Weights of a small mixture-of-experts language model, trained from scratch on English Wikipedia: 44M parameters.
Below are experts of layer 3 (counted from 0) of a mixture-of-experts language model. Rows are named router (the router's row for the expert), gate (a neuron's input weights, with its number), up (a neuron's input weights, with its number), down (a neuron's output weights, with its number) and show model dimensions 0-255. Each number is 128 + 24 x the weight over its row's rms, rounded and kept within 0 to 255. Numbers have three digits each.
Before each expert's rows: a language model's description of what the expert responds to; "comes before" lists some tokens at least twice as common just after its tokens as in all text. This comes from a sample of Wikipedia text that the model never trained on. Tokens count by the router's weight.

# expert 6
What it handles: Such as, served, known. Tokens in biographies and lists, mainly such after role or players nouns, known, served, including, line breaks, table separators.
comes before: "-", "\n", " as", " He", " was", ")"
router:130124152109128065116111142147113128143157156140143110162133115149126132153098111149135058140121161127153110145128176105151130184087147065139155141132142131089120114095165129122153141114119127115152078147102150118138165122113125141103107124109101127120131106131147136112112122154142123099139146121159164191106157144127137178126147133128174143119132117092141112126103149117113111162116122151114124088121123129150111101168130096113116143142119146123161117134162171141079103121144053117104096138108127098169155142144116165137126126131107137101141113111153109120117132150068135158161139158149169140108153130119081110153117099133114140100122101145104109119083148108153194130119107089126101096166168081096157146065123162130133119135099108125160109126123137135111131114133143
gate1:102087116128130159146140132129169151106132132083112170133104128140085155157113108117143121135140064138136108114094133097115100105142141119132158126140098132149127140149116128098108105150103164139126112147071109121147107100111162084167089137119083125108134136114115118185128114111077128152126145082102152104108128134125082118121061087092117151130136119151132131128146149130114136148133103122097136159077089121158165096100136134119101150141137138125138144151114132087113117141154125129165132125105149135093139153110113146149161115071153107134121127054114150110128165125109100143133111133141080105164108148135075166109125152149186102163128129165100096112167147141117087154101138120106141155098104140123112073125153118116112144148141109147118153156110134114159115152136124
up1:139081143130174115148147127070138119144154116107166108099124144147104127100142141125172163125087127133138127117125141136173136113145135124124160110153084110112142150093157140118156159146086093161154114110168125107148139142108143115163142148103122132121161167152123148133075140140081134117165103152117131089135145126128134141158164114158109099145181107164135143126142134145131136144146158101118143161122100152127121142108102178116097135122105121089161076187124110122131112039116131128158158127123093107083145126093119113160114149104151142118124122127130138122154108156116093106115094106109142121106130092087143092164126152114158117130137144136100133118140159133122123108115072133142110100121092128125124125107149098076125087156113142090106165138113127113129148132195151
down1:151101130079143087119134077138127151103125121145126114103130158135081130073129111131174107110108099163134159100164132116131136133133129099174136150139147125127117117103143110101127141127123144113113124141105123126094113055167131074130118130164135142137162130142102128139099102150078124134134079146127081144141132105136098075138128094126124095142122141146107158083142154147170147110097111103150130134111103137167076136103137157124163103173105087124138124104093118111156121122141124156151135115126098121155123113121106115133122108155117113124137084136118156095131105113144123160113084171089125127091113106177117103119110177125137134160142168118163106140128147135154127146099134100100111137100087145160151125130156117106135134162188148096124085127145160070122131081128116
gate2:159131134116136106131125126127106124114108136144115138105163155135138122144148108149119177177112144140140125085156090125168100133109159172128150134149117153114086110140192165093156123114110135107072114124160128169126134151110165139106095162154154188155128130123125114119128108092170122110113156154118129095104169161158142122108138159150167141148119114134137137119096129125134124137113125077118154112107074130169118105125144121141144080121130107185172110128091106097125144166088140152175110118122091140104099112098129139121112126174123130142101137103118094117173093169100157156132126144126108126117106085117149121141125161131117123144110112163124170127138162123085132184098101136138134147138142120143129179145126126112149144098142102101147186106125178115143129118139158
up2:103133113118108136152097151118140142174131115098124104127130124062148145150154129163126097120128175106133126091136131077163081129104126102132149118119128102107095146103109127110149112126140110133126126162153090125146088116103115143127153152111132159101155142163136065131124125115119113141140134142126133093137083117134097131157115128141116123133107151122172139139109158093096114119119104138179157146122122114183108106126103111120126161107086092125083079131160124115135133103127118103107121195154133079081128150121103152127129107110123096111074151087144149135107151176124179138177097126130122072154080133114114129115094129130143129151099124078138156145126140109130131140143093127132131121096124166132167151140097084128168099129164128124104112076115139091166127146132137
down2:114142163138103136122112133127168135140098120148111133106112140095130111139126080128102110105120102117174141167110094137126143143113102162121158113157107112147182158135154138116109132081125149178119146127145137153091103140137147142136137171140096161132102125142139099128143141132112170156135127127087127144122192146107147137098133132131131098132116155139187167053146120152132098128126169111103201128134141169164122152092125126134138144142111102120140085082131139149141126130119137129084162095116166131105152121069165135149105117147159101132134135104111118162108119114090113161111148089170176113150111117149121165153122099094132138096166152119134139128108127081110078143158115100097142163118139118129092155159128162096130129140180104136138151105133130098129115134127130
gate3:183181162080106136127082150122183136156110123100100144116125170159163141103113122122138153129130093125130078105156135107144093123099118123154142125160166136113110108139162122171142119119105142138109135158118121176126120163126099136130136139151112115094075118140123129162131160111131107159113124131086136119122111099154143133176140119096102124163110158122128108143093122110142124143129112116126126137126141132135133150156140177174101126112121103120107149153167116151150084099115110114100120111111117111143104114125103076134098112103137128100134121116107155132173166144127148144153146116117170121128121115093130099099118124163143128118156216063146146102127142115105136117138101126112152115132103109123198112121119180137134143139112145165121169123089155142152124171134190
up3:172151145112142129121080126118119122134134120120113132078142154144112127107096165103101156104111115101136101150122162103190125110092087137144153104088101144099072091118134120148122124145128116175116123137109145111122153147158110185137147133150134155121157131114130119131160165102122094139108151168145144118121100120179095086128166109160152174150126132116118098215158126151153133158166152123109108134140121115098119149100147143174174139125109120155146098165177116126107116111141093095106131138121141146151122085148114138134113126090096138111104097145111144133172159147136124109164140138126112129126129127090146131115132102124112155127078146071114168126121138115097113129076091124084111104137125095110138134128122126123152164120087143179154157132115122143149115139122149
down3:129130132151146072117089140123119166129141111127082138134107123148159081177088147171087150088180107168125110137122150167145107135157150124063192118161177126125155109105111156159115139093130115171094138115128147119106154109152104148089111140114140130117143128103157113136114139115172168126107169137139145131116099147126160125078089143092124137126158131113126105137107132146135104125123122125133119141153131184137099130149115127171156134140123094090170087129145140122153139109121111121138111118110090135137148112175138123127107161127141118109108121140112151201147146134125181184134101118113149151153153113112116133107100115125118122187161116127113125128106177178104116127099131105085100117129159098157115154130117150127158147116103132108112124126153155149127134143101140
gate4:109103099119163158087123120126170105120104133117129170115135126096129134141081123105141131153106159122099154142089163119148102125106098145132148122152113118172139124169078135087141089076139138189142134166098092134124126149106128162149151160131139136100135172168107152124128121135107158148136194116136098115111109142118152141179080129138152122150099116114119113173102149076129125103148140125133126122139142134156137115147135136116125112160102151143056173124112099147127128134128122127130145147132107101109140127088111114137128109150157114048109139081160143152117155136127150130116123157099136096153130129097143117100111108070173096137097132135100107152128148078127096152117109087126075156124131127135101147134126127181147130133140113126130158100137139133155085124117152
up4:150167166093101110098124159075157094156121170162133103118146147119165149098158114084165134118143095148119104129149111130113123159159136127121122133091148160134133181127183165122143094145110096091172151138126129091149130130158118099103118101117125154187133117125123119133118129130139132133130129120121139099105150129132119105113178137190115106173130119169135184114136116170144128143126141118109141127109143126130119142119127105098138170086132110104158064121132108083158161162099132104134103060118110106113094145131135134112154128103085119120127137156122125111089118115123115114123147116107191087112158119129151085138142121142143150119115092117169108145167137139089112113146138148112138160126138112103160132130115155169150169108134125116133135144102120156083129177103124
down4:086149098165111117066142128099138120137128127156120139098119078148114130124118096101148140130146133154096135137181113164158137120127154205144110113171167129128123177101152157118121114107143119154130089158081164139069153124129132139126120140147133165159129147103084141134128122146146159133109130119152136091084121129128144118130136140157190141144097121136096173135157110144136093079147128106095089112130141134120114101146126124135108131137165098151113134135122119106159115128152105105141081122136099086149108120122100159145139142162129108120134115136096166106088137075124157120135099157126157133135169132127091099149112125132127174126161123114073144156130133151144100107124121170173116089124157142142077164165129161134165104141121107152128158122127108134160112158133139
gate5:136151135130120135153116131100155169146112151072161123118131106156138131110126116115173122087113168114119118110131149127107150109145185090137112124103095178113131143155155168109121149161101100122104128120124118132148117127103128121072089130133127128140097110081125104090139115077119133144143156160099084117079107146134170127075157139117156140158111125163098157102159111088158098137107143106163105138143145132126128093171159132148138171077144174155154140146083162130144110122105127102141121105123171130116151116125138119165139153118159119126157137121131129131126150133138167132105171111110130131139084164124168176108156130146121086115078149132153114095124098137084136140095145109124141131119146166127157164126134111101193147140122119104141154134093113095126121155139157
up5:175132120162082154115113153131124093119103115107103134128168142117157144125090100102131116138160118107079113133098086146110068135125110143094155170205131096138095117086093109124132093120126157123106156130161100102150113169140156148157120099100167128105143146126131161132134123130118131166119177161100110141137114128139119104135084107129134122131120110132135108154107130092100162109101086130138132133114142099147135119126143122147175142200103119143128127108159123111152120080151133128104132158122158116139100136115141136124165080098092118126070113107111136100120148094129099125120126119167135136143114129122088122106087136114135122156120148120177120099139132162163103147156111133078115135116103143126121098164105151174156152152146075109145148132135118142129093076106146
down5:097109150136157140134110199096093071151138119144142119121135094147133103158117118143117165133158105122096127132087117170130124125115122164116116158113134113149163125125150120139127097094134114121092127133094130121117117108072151125137102147068121169133088079136093112134151119099074129139160092138157156151108142150137131124100124131189099117125145143138097147155128112139125146119064161100139132109100147131133116144136123116133087136132135103125135082144111183088118115108116140101104137094128116132150110120138099120121096151136130155130118175162087094124170081131151090177149119121131111119139125092131077131158184135168134093120106123123140127126108152145125142127117131114152148110162140149125081129091097127134126125112119130095162169103107165150134152168080149

# expert 47
What it handles: Table cells and units. Table pipes, line breaks and units in sports results and area data, such as the pipe after Time headers, sq mi, %, Density.
comes before: "\n", " ", " mi", " %", "%", " ±%"
router:095080119063109170099107114096116108101158117137131153116104128169135131158130131080118125113133142101154138151155172118101127167155096119155132140086088122136187120112093120124106120111158108146088086200120121137132129153140112108111154120143143135153098147133143138125106120157143138141162155104107114067133141193115142111122129106152142146119101171130151116127138170116118066148145130160144127140106125156124131157120054176129094166119127148141105135127126133177123144129150122109141133099129115122133166154137113090109162166119179160152138107130094122156120108152113089095112129141145157089111162115156145130137161136137107131135093140141100124130144109112153198129130179141128149111130148129085114109133104115105145161139116132112126135106125152125113132112141148
gate1:121161103117126120125133072141155128149093134096145057109148139162129103140133128114163149140144125116114147096130132137111080106136171119126127106120155184125122133100113086134060078136101116101104138131119175124129110114130158116110131133130148108090136126135112147132088128101128155106106101116154146158122088104137148118105146092124119097140123097135125143175160181125113144179077105122108107140118162130123140135176113129128123141142103128153083099137168158108139104120110150116174134135113184161111128157135143162092115145133190123159110153141150114110103124140133170132130152161096048113196110123125176154094159118156105133137126126135103097137165123119142113122114141140132126116096136121143117158117138112139156128149150125129127090163102116116162136151111110
up1:150147117124145166155132115147122122150116173116123156171119150116104100111115075166117124142141122136063105147095087104057096095089144128122116149130162123147136197162162125109129099101145128141120139047159126123121123182130126112141098111093118116122120147108113102104121134156132153116133141143131100141135163083155127145154131137090083111105114134153139160112093084094127141080152100129084117117126151092118163146113136146137124143100139129089174112132111141123102130122123112108139086150113154134143135124123148141158120123108099127135113137119152156129183172156161138128106182163159105147137118130097091168136110113166155120110120149126134125116142157158137124116087183094096134131116120081145149137114144147093112139126130094129128136130105163124090110111129138
down1:163152111104155098102149152077131147140160106165121103153128104132130131130100131118128148109141132150102088129094113157116129163151114149116095080152138124144143115154155071147172142128139136094117152154112142113161115135138121133144116112106144130154117157171156112113086121125134188128130153116136147126108154121136088139114123120124138193117085165142149137086098155125175108152152077132132137132091143093150120107113123153146115132109093135096159106100166169107103101146113139097116127140123150103096162141092154095130113116123164119113100172086123097149101124113125109128087138121132127135131154097116147129080118111126121107131112162127118123156090123123091080133135123167144159154136111089087136151104147136146116106136156137074070125128071145157122098184116109
gate2:210107146150110145152116112117096145123092131125100109118141152155119133085103123152101156141145123193144143114092087094115145098115147164174101141142146149138130160131153179099150133119125152062122115149132165162109136146105129085122113142133125094093111155121108102131130153126131113112153184114117137153154131132142081122191109139113154132143106135180108118105143095165143140131131122138101133123117099116121145131102151110118156143068077113091114133143127139137134128142129111128130165131119129131137105147123157131143137147103106103109116153114132130080138127148127171160112114104138120123105088133151125124151129127115143132125138164062155142084147130138068127108167129107117158087157115076169090107179124086158120129134142141070144141139150138133122111140125113
up2:116106143077131146140130082139107144140153079102162148146133117138160120150070158138118119158168121149142147143148118114140162102152090096174112076082160104112183148084104169144144082133132117147125110150138130096077112109193121124110118097140125158099116149096163117159120135113121113123152131141095164112191152168152155085134147107147138107149148155119189084139077156126103121176114143141146107122127132131107160139110097139123130100107114106109119147129143121166120122093099145140139098091146118128122129142153141127111136125090149154118152129141128133134104118122118137129138160146182116113116169135126100112114169115149126160138117133157164133124125125140165112104170126091156122114165079144126124131154135104115124141159101173118143167119159113114117139114145143
down2:132119127069068139110164145113136121111161145101142141149095136129111167115114135100076137136138119101131164140138167116145130124124111138125164144105127106165115096126099160128137117129108065089094154154127170107125096120112155087113105144133085123133138142155128123120145137153096127127129112160109140112139150157135140124106091118109157140148130103131104121128114096158081162147129163140141157121083150170126143113077100116147143113124155112155173119100100193170141194089131106090110125143138119135121131159118140127094138171093152165071085132099108144127104098144145133102122112149154154171131144144124107120152148131151122098104099115141120095087110128114169132080168153154108151147130104112121133142129153121145145113121103138074148100129108113099097146142163143
gate3:125136069122090121132116108138128160113144132136115132123118100130154144156134111145163114130113135121126123134099117121116152129112134091124129132112138150170127084164154106137101131104141100150135104115138093133150166117118135127150137108109129106129163143097125116174122147119137130111108091111152089104147128162154122144114158125146136116114116094141081099133131079156129129053129173136091153110136178131130127112142133159093171108132142121157136124095126132135093120126129125074099117155132156104102080159119132146116122089085132129109148119118111130152185174174120146139181118111116125151134105145134171130144158068128117113174114112112090107167107101113116141128091189132129099086109165093133065153108168138155110149140108065150132147112143119132184129117139147
up3:134108140149140106127133145110131116151124157128131099117105113138086123072104079108125139131124102135115130074101158125129095103119144159176143169161103118138144174131176124136144142141103142113135178108126119067112137120139149111152113118108086140120126157168113133133124117129096155125142114128133139154106155080118131151119072141128091119128129110129113163110133109131132166146148110088161127149099089132121184119144113153155078112118139170100114135114112100107137150096141117152132151141068112177128128103097125110125135156126087125116089145136153143111129106095142127130074142114155108132131132081125074137079130122100174119101108115153111123146130107139132099111161116114126129172095120149152183103173106141084136141069144160105114123149138143137131158148178097
down3:094148129107129159114126117184094127128168121118145105137097140174147136142133149085133154132169114126152126115154122144113164139137146113162148135117105142133179142113128131146105139122175148107123085162139118155118115106119148164147147099150074099120114114135109126126152189143074117106139131106139143126167144138117116111109128135121136132156134127106127118126089096170141068098122130114139145111103141074139129199147143134141060142103150092144108134172121096120133097151135121096091130099170125124121162085127113170146106141130116127149117139139154126170159114111124126128107124085123127111108117124094119176143157113091165103139140085160093130117102090138121156147104159154135114158133115119096086122158141121164129142138103134120070162164175113138147086139111136
gate4:150124151099148124151109130125161135125115089117084142111120122147132116133160161148090072148090120138131100114163086155125132111113123176166144108122141137128158157091137091083127147128106135177129124156117099135116177126169114118110118102147161115135133115115143161142102113151120117131113142132130126103153129149110135111206150089151089124105126120151155143144055107160148153113124142099075136157124150103122140105146159143110145121104113128138094123139119132130126157151155119077136191091143138120143127130121100101106072129133135125105172135103110175115117104152119111142153149106123106120132098141120070138126128104140134147128186120125165107185090108142113133146104124160135103133112077082115124101132124081085123119132145125194120133118112167122137110137144117
up4:077113120120101101115159114112115104126116127123113170158135116139118137119128111137141128137168120120144122084103172126154113119093130129082060128150117110106105100138106170156154108113136089092125139109135172115111124080070148143147136138125110137133125149134108107126122150086102151098173149133146165163107163116158112119060129118105164117173143136166128154134164127114140081151166120175144146068117126125126139128077093105129115117179171123144140155110116160133097115122114096137084096150106133131104110142159126133133156134124106125128130124152157120137145129110136133125107142102113165132136123110144159077145162143148166116095104129126083112088111176110125140125106179110143158125155158155146141122101147110138095130087127120092129179146123092132160123155145142
down4:148131157077128163086140159114106091133144095056139141151167134160138128107146120127163133100148164120147124145149134140140130142108175123111098131134097114156160106125119103141094137136126131158123129085123109098104067145120131137122107109160114118124143157162107100128114095119153152157131136105143125132119178114109090109096125110109141174143140103135130153173109114118141131146146182176146121110130081157114124140154114096141154132163153122123102113154090143138118108119100138123152120145153136151140127129147117099172127122058110090186090156090117133125133175123148118145111131108144135095139157156093147178116168176112135131150128104151100109142165128118105125150140099138104097125135129108130119116120123045122121143093097099120121152137133098127128184139146146
gate5:123138125137125143113134116120136111148135114124159098124116061123146130153131104097115090114154137142097133137124135168110082154118110102124165143132147106173121100129135101119149143142166114075159146073112099100110122120154132119154148115101132107137163131138129150139089151150092139100093140102178092165136116093122132154141132151150126106167131152137143126094058139099133128141070131134081131091122131117132169093127150127149161169118073113135132163185104140120082150095131141104103159133153161123107148138148142128117099104109131140102088087117171133149070154122138139130120089129124129090081116154104141118097101157135173133130157148134167108147080105141102117125120161134132145109138115104116135109117122116102125116155123111150147140138144189106141092171136144
up5:143122079142097126156125138133112142088136160148138129081114119106128132133091152115147122115109155107170099154122111105143133140123151106160141124084108110148168129163183133145133110132089145127118120121102118090147132115150131136180115115184132110168102082117130153167135123109122119159090122136098075107140153104161152151129088133127089142141142161142125123109160156115125125059106131088168110112099098115124147134076081128091093145079124147121102132135136155138184085134136115096145121122092101165115114117134106148128144144116113121140132143132142104113127163121136129144111116161110123149153088125133165159093136142089121088126157113129144095111138103141139111096127181133098147122098130126141150137175130195140139138128135106130142113168095104166121165096152173
down5:127136115126133137093085122095128142151124123124124141135140154121108126155129138156107140136141120132160150138143163172150106145110107127159143101098080097132116181121136069117101156139150144120126091134171116124113117104122128158099124110146184120137104099142179088166139155145109122111150115126128082116126142133145101160131141154114096149116136115098136100094200135143181106138165116113141121099095130123129135143100140163119136115135092092083149109142098136169129193101134165093104111106116114159140172105109136110096102104111120147159158119076115126151123159156132144103167115116147102146126117123134099089102116183151103083121135097162078147144136087128096152112096122129121131145114121128160120126149087119125088141159154166093142109139114138148150093125165141

# expert 38
What it handles: Sentence and cell ends. Closing punctuation and boundaries, such as periods ending sentences, closing parentheses, table pipes, and line breaks, often in sports squad tables.
comes before: "\n", " |", " The", "==", " In", " He"
router:094126120114143137138146145145142138131132121155118120092117159089159120173130138140141120072119105129105124166154116153138143111162114170156142119109111079156136148104085122134147137143117156111103154097118150130139133147164147111097140115106121127099150096143156112176084078133087138181147145131116141104112134136141160162122165148137120147112129147140156092102187120145117103112112163122145110170112167129137139128107132104091091103107150127138144102142130134088102103116131120139079131091138115132174116132166164138130192093120145145108082112149154140113122142134099084146144111170134149119079151088099101123153123091102122136125163138123097112153134125149109107133128142140092183062154086132117087111113149100134122110126123113144120160128096138086127175133126086
gate0:104132105106128125137141103113198074122124146132109126132119172127081134159173135094176143111149124158114135124170099099137112141159121114136144095138121140081180126132099116111118086138119082180160072128110130121142118113143152152152114135140144113132120125129122134130100138148151122101110154113156132119179190137138095084101112123093134111123151098154108167112149132121116105118129144115078124146109127145121086165116124150168153159149126142136088150152111120147164103118125120113149126122122127109183140154117083120088099176126104111120117155128087112105148126150125134138136141118128151127106136147092126125152152112088106112123177123195109113143122105131102145120134125106086128135125095133101164115150186099169149141150148171168113173127130127170115123143118154
up0:103135147075088120174169138133159097090109139132122115095121148126110134147153110116155144125137136152141128150146115113111138100145148132144147129118096145106120165106101127091148095134105124190143095170222162125109174116123123145088130148108131160139140112140135124111120155132118148129150154120161147132092167176104173083104094112113129108128123086130123125100113141108141113184104165120115095185080117134113115105113089145161113083162157112132137149157123088126156115130146099121150120108144126146131117177140101090127133136083144118108117152089106146101082099150119130117124104124100149128132103129170115112093151095130094105115138111153110122150149099159118164140131129125107125108075116161126117093122138084131159138160136163143130118114115156164127115117126121
down0:180157130064131095099147123137161119107085138138125103118111124105148150139081140121145127143120106115119125093133117082128119093138120115140116131104114136079105153118099136103140128086137129110131091154127164122150185130127114176134104099123129155142120101101134116152118155125161097111113142150140143142114128138095146079185099104108134119137122135142129145130173111122086123118090104140106138134108113131094123120101136106140146116140142093139142084117144138158114109164094100130092147137118116101127165136105115137110124095128118122156106146119105119162173163126120095077120142180112143135152139088177114103102142116126083131136095142144099141127192101160176155129122133111157119147103141087141117058093143165127138129137149113106056139101097085090111106126125114
gate1:146107114125092120153145117123128153119148123128197116119106156124180123085144136125154171122072142160104145111113164139129178075157148103142122145130099133151145125151124120136128133142083147148119166127117157145160109146135107098112128151118119093144126097129125118148136108115120130188106128125106146133108131163107139129161110088161133142179101069163092109087146118104129139128105134133166143144147129092108092163130130148156151147096131116123152107156174127103152068073118147152134099146145084116171087127122195131130117128186130140126139141126156109114078104129142135167126102130126100111110150120128182116114121153114125113143154090104139114103126137148135090109121136150172146158112089130147130129121131137129140148125132142132102100090107163123149147178096151
up1:103157141136151152160152131158132113121131138139158105123130086106126087154132123174130096159178111119134103114120137113170110090106127076120120109120139134117121137131160125090129110129139089138140130129124138137117112073119110126074141135095112150149126105129126157153121141116126090135120095114123117146150103118155146089114156156073130110125150105162135134098145120106125112187126120075160106115104145142143171124096146132141160073125121118147140182100069114139134154147155081123124077131150139181105130170220121121081136111082137111171131117143154132158102128117093166128163125139132115169145148126150111125114143124161086121120173101122127153116105123128128117115156156124110160134115099128134140146153131127146118087150137143154129131151117113055141121144118104
down1:143129093109119170120159159144096135114089064116111142121131115134140119103117148142142154142126128116133120133120095143096123123119159144136072085124130128113155119088082134107108163178142118120133130109092125142126151125165153108132119100148169136139153168137046095127154123086141135108143114092108116109138140114143130093178120110118118073153175124098125095154145103116115129172117105154137155160107113173127126143155198117101129126152122117149131112137133105124128159130121149159128195170123109143127144134088113126132123126094159137083055150085116133127166150124138156135142117094135134108081150117104149103120085124137111108124104068109125122142108175138085134128117120145155167135095128145150105110114135148169130139147101141107100097133105113132122126127119134
gate2:140091109107155147096111158147117079058137136154128161072100129153087126133163149091113116111137120126104105157109088124119095139110107137150132079147136138086143098158121163112140128149107134134135130142133165146123112151143149085148133115134135117098177116138152138106127137079124148127152119114145107102112109102132099150106106126198131133114150151159189125168126160148111144135114115099123095105113097132132130142096168127118153114140088142132164108150082129134136129139127134104115126118111138107119159124149134114090094150108137137171132149159096168114172137110139099071100112147134150103094100158112098126113165116125139113149124159155135115153172121153117156179128162143136121088134141117120149120157128111146079093145129176125179135144146146169122171146158146
up2:154139118099103189106106152104086144082121119141116140127109103148125083131177178093146125141135127147144138141091124107146142123157108121123126121118124095125165142108106126152084139114126116093147125141145159116129120092120139107176126130155094146155126097097123138120178154097160133109139161113116161138138131184122105132079194140130122116137169140121148132123135132109138111159140145179135079111162096165141156146131119153122167105098124126111158128130123113138156184123143122131127102088136135119127141152137106164131183140143152131159147129112106139116146075130131135123155129149151128159136162180198158111139189096161129126138125144132168123126151106124154095100125093141168143139128137120098105145089125093133100126140168172118151095087133113108118149097139120
down2:164173133131097096165127136155117148153115157134132140071103116129125077122177168104123090092125140132122090104112139106108113147167103132089140113164179148135075159112143125146155168141120159124112169106138135156153110127131136138108107134120123127152147122098105163118127122115116128143125174128135108113083090163123151118135163144128139157138144154139151118169132159106089148147124104099146140118124143130144118084092131139176124130105124157140156117109130158147116163099132099137100124133113090164079074119144150095168095099088088115153157140126113142129088105152107145101153091140135143119116101135143087082128167100168117143128155128112145123105123089148159110133112110155100180096167143132135128122144086145124144083133121149125163108114080151119100119122130097
gate3:122114106129112113121100151112185172120142144077158104124104132131161131104144158128148162106109144137137164122108158118140128091136124122135149160098092096106103164117099107151078132138147141161134100147150182129146111174081114119128121119104161123091172089108135137112146103125119152094141101148113156092159080163121172161124143108154139133134140113156106138104145185089148141153085125140114161124122124122144096160110110153177131096109128110122139163131142128103135061099123157155108131125156120135109175135136121116103132117135142136117126101117127110158118109158143125132107118117144126133139128133120201077149148131140172121158110135105123121102117138128135119121110157162181106152146137133121156130122115119118117153159126153122148073113114211094176154125109113
up3:111081136098118151103139153133173171121146152091139147128095165142154167092139163140142129120077107129121151106112143144102117089141127172154187169120123147085108172135124151137086131130117171153128059169148111099168159205120135102107152144120109102143124120143126138117137094121163143110160149131133173111144097147134150141137138108137113160141114097110086142134143143154117139144132129158109127152124133156128129174123096158140132129127119116135146115143153102123148042113139151131105128096131099122154159116101102102124154131154129139113146102132145148146119122185124086124113122106130129089138118120136166095156123121100159149154111116173101114121105146118154144108084150175151103133132154099123151115120145105143086106126091116115126095103118163109147121123117097
down3:182118108123105158099095121125089095109128130156115109137146128116118130116128091097143109152131112077141160118140123105124126148165117122129122129161140093128152069181131084124130055109110152135110141159149110114106146141157144175140136105117119102152101119123183107131112125134141139139178173111143141141095164152155070116131124148145078174149142101090149114128113077116155126085139136110107101112116113138119125148134102126138094103149133146149111095169101151141128155116110071117102146169091175160104083126095111088097127146139121145111101104127130128091126124118140100156143157144144146169122105136153117124166091098136115127107114154147165096113101118113108149130116086172127149124148133167101111129119144104116096098132098105144106132094157113150124118152118124
gate4:094126126153118166114108151125123115142130111088125151140123152157126130107111168141096185139084143127170173105106145114138155112148140137149075091111094150139130125117122123146112105162091152128123108123092157182128104143112141094112108156115105136132073119133120171153175127082119144133143166095105121151108134159122153108164096080124135134118104086198127114112130169080164097135109138131164097148116133147146153132118103121129123135114145170110131149124108176109185170138121150130117105121130126143109160112125104083140174116117159125123125137115124102130087119101150124156114162095093128137147133130124178125119127138165124113131126171098126182090166168126100149134162118120119144153141121117177109125140099130123134133151149149145106116098099105123138183107099141
up4:124116125136164131102102139112173105147137167115113162131126145147132157139157108174106138103092107108088156082104155143133113088147121137140099103118118129150098095147075168127106171165149128118107098132104142150150126160109155108048137134083131095093106149119130147108142125116133132140145114101135118086046065130135102140175127128145140134144134108111152124126162161133147130171151131131134095144150176136144148174134185068167142108129107105099103137136079126112113122132142093132127112112093140120121133112088061104148122140151147129136118149099134106127081120168095150136116098120135112140151111122122127109123133148134114158143112127089142134107117145124129165110146134124138153123137137122123112099129124133151114122160143149143135103108129077105132121189116083
down4:156097088120127143124113119162151126094119159109086166111073090126123097134148103111113154121128114123134082137135167140121120124118126152147131119123151143167108134155142113121132158131141120101155136118129120134157113135137163106092139086127095122134190149127171099129113167111086129117137116118112085123111096121073148121135157092131144127153139115137096106136123152153163177137101107180152111123137154160128162150086164099106126175116181149084115139146109139170159145128096147122127131117138115188162128148093112130135120151104131105139161131100120124144104143160092089110161121151158144150164140123118113122108082100149109120137132148123102201127137109119163141110128134141151141160167121120156164097101119150108117143095071101148155146152106082123135139142131169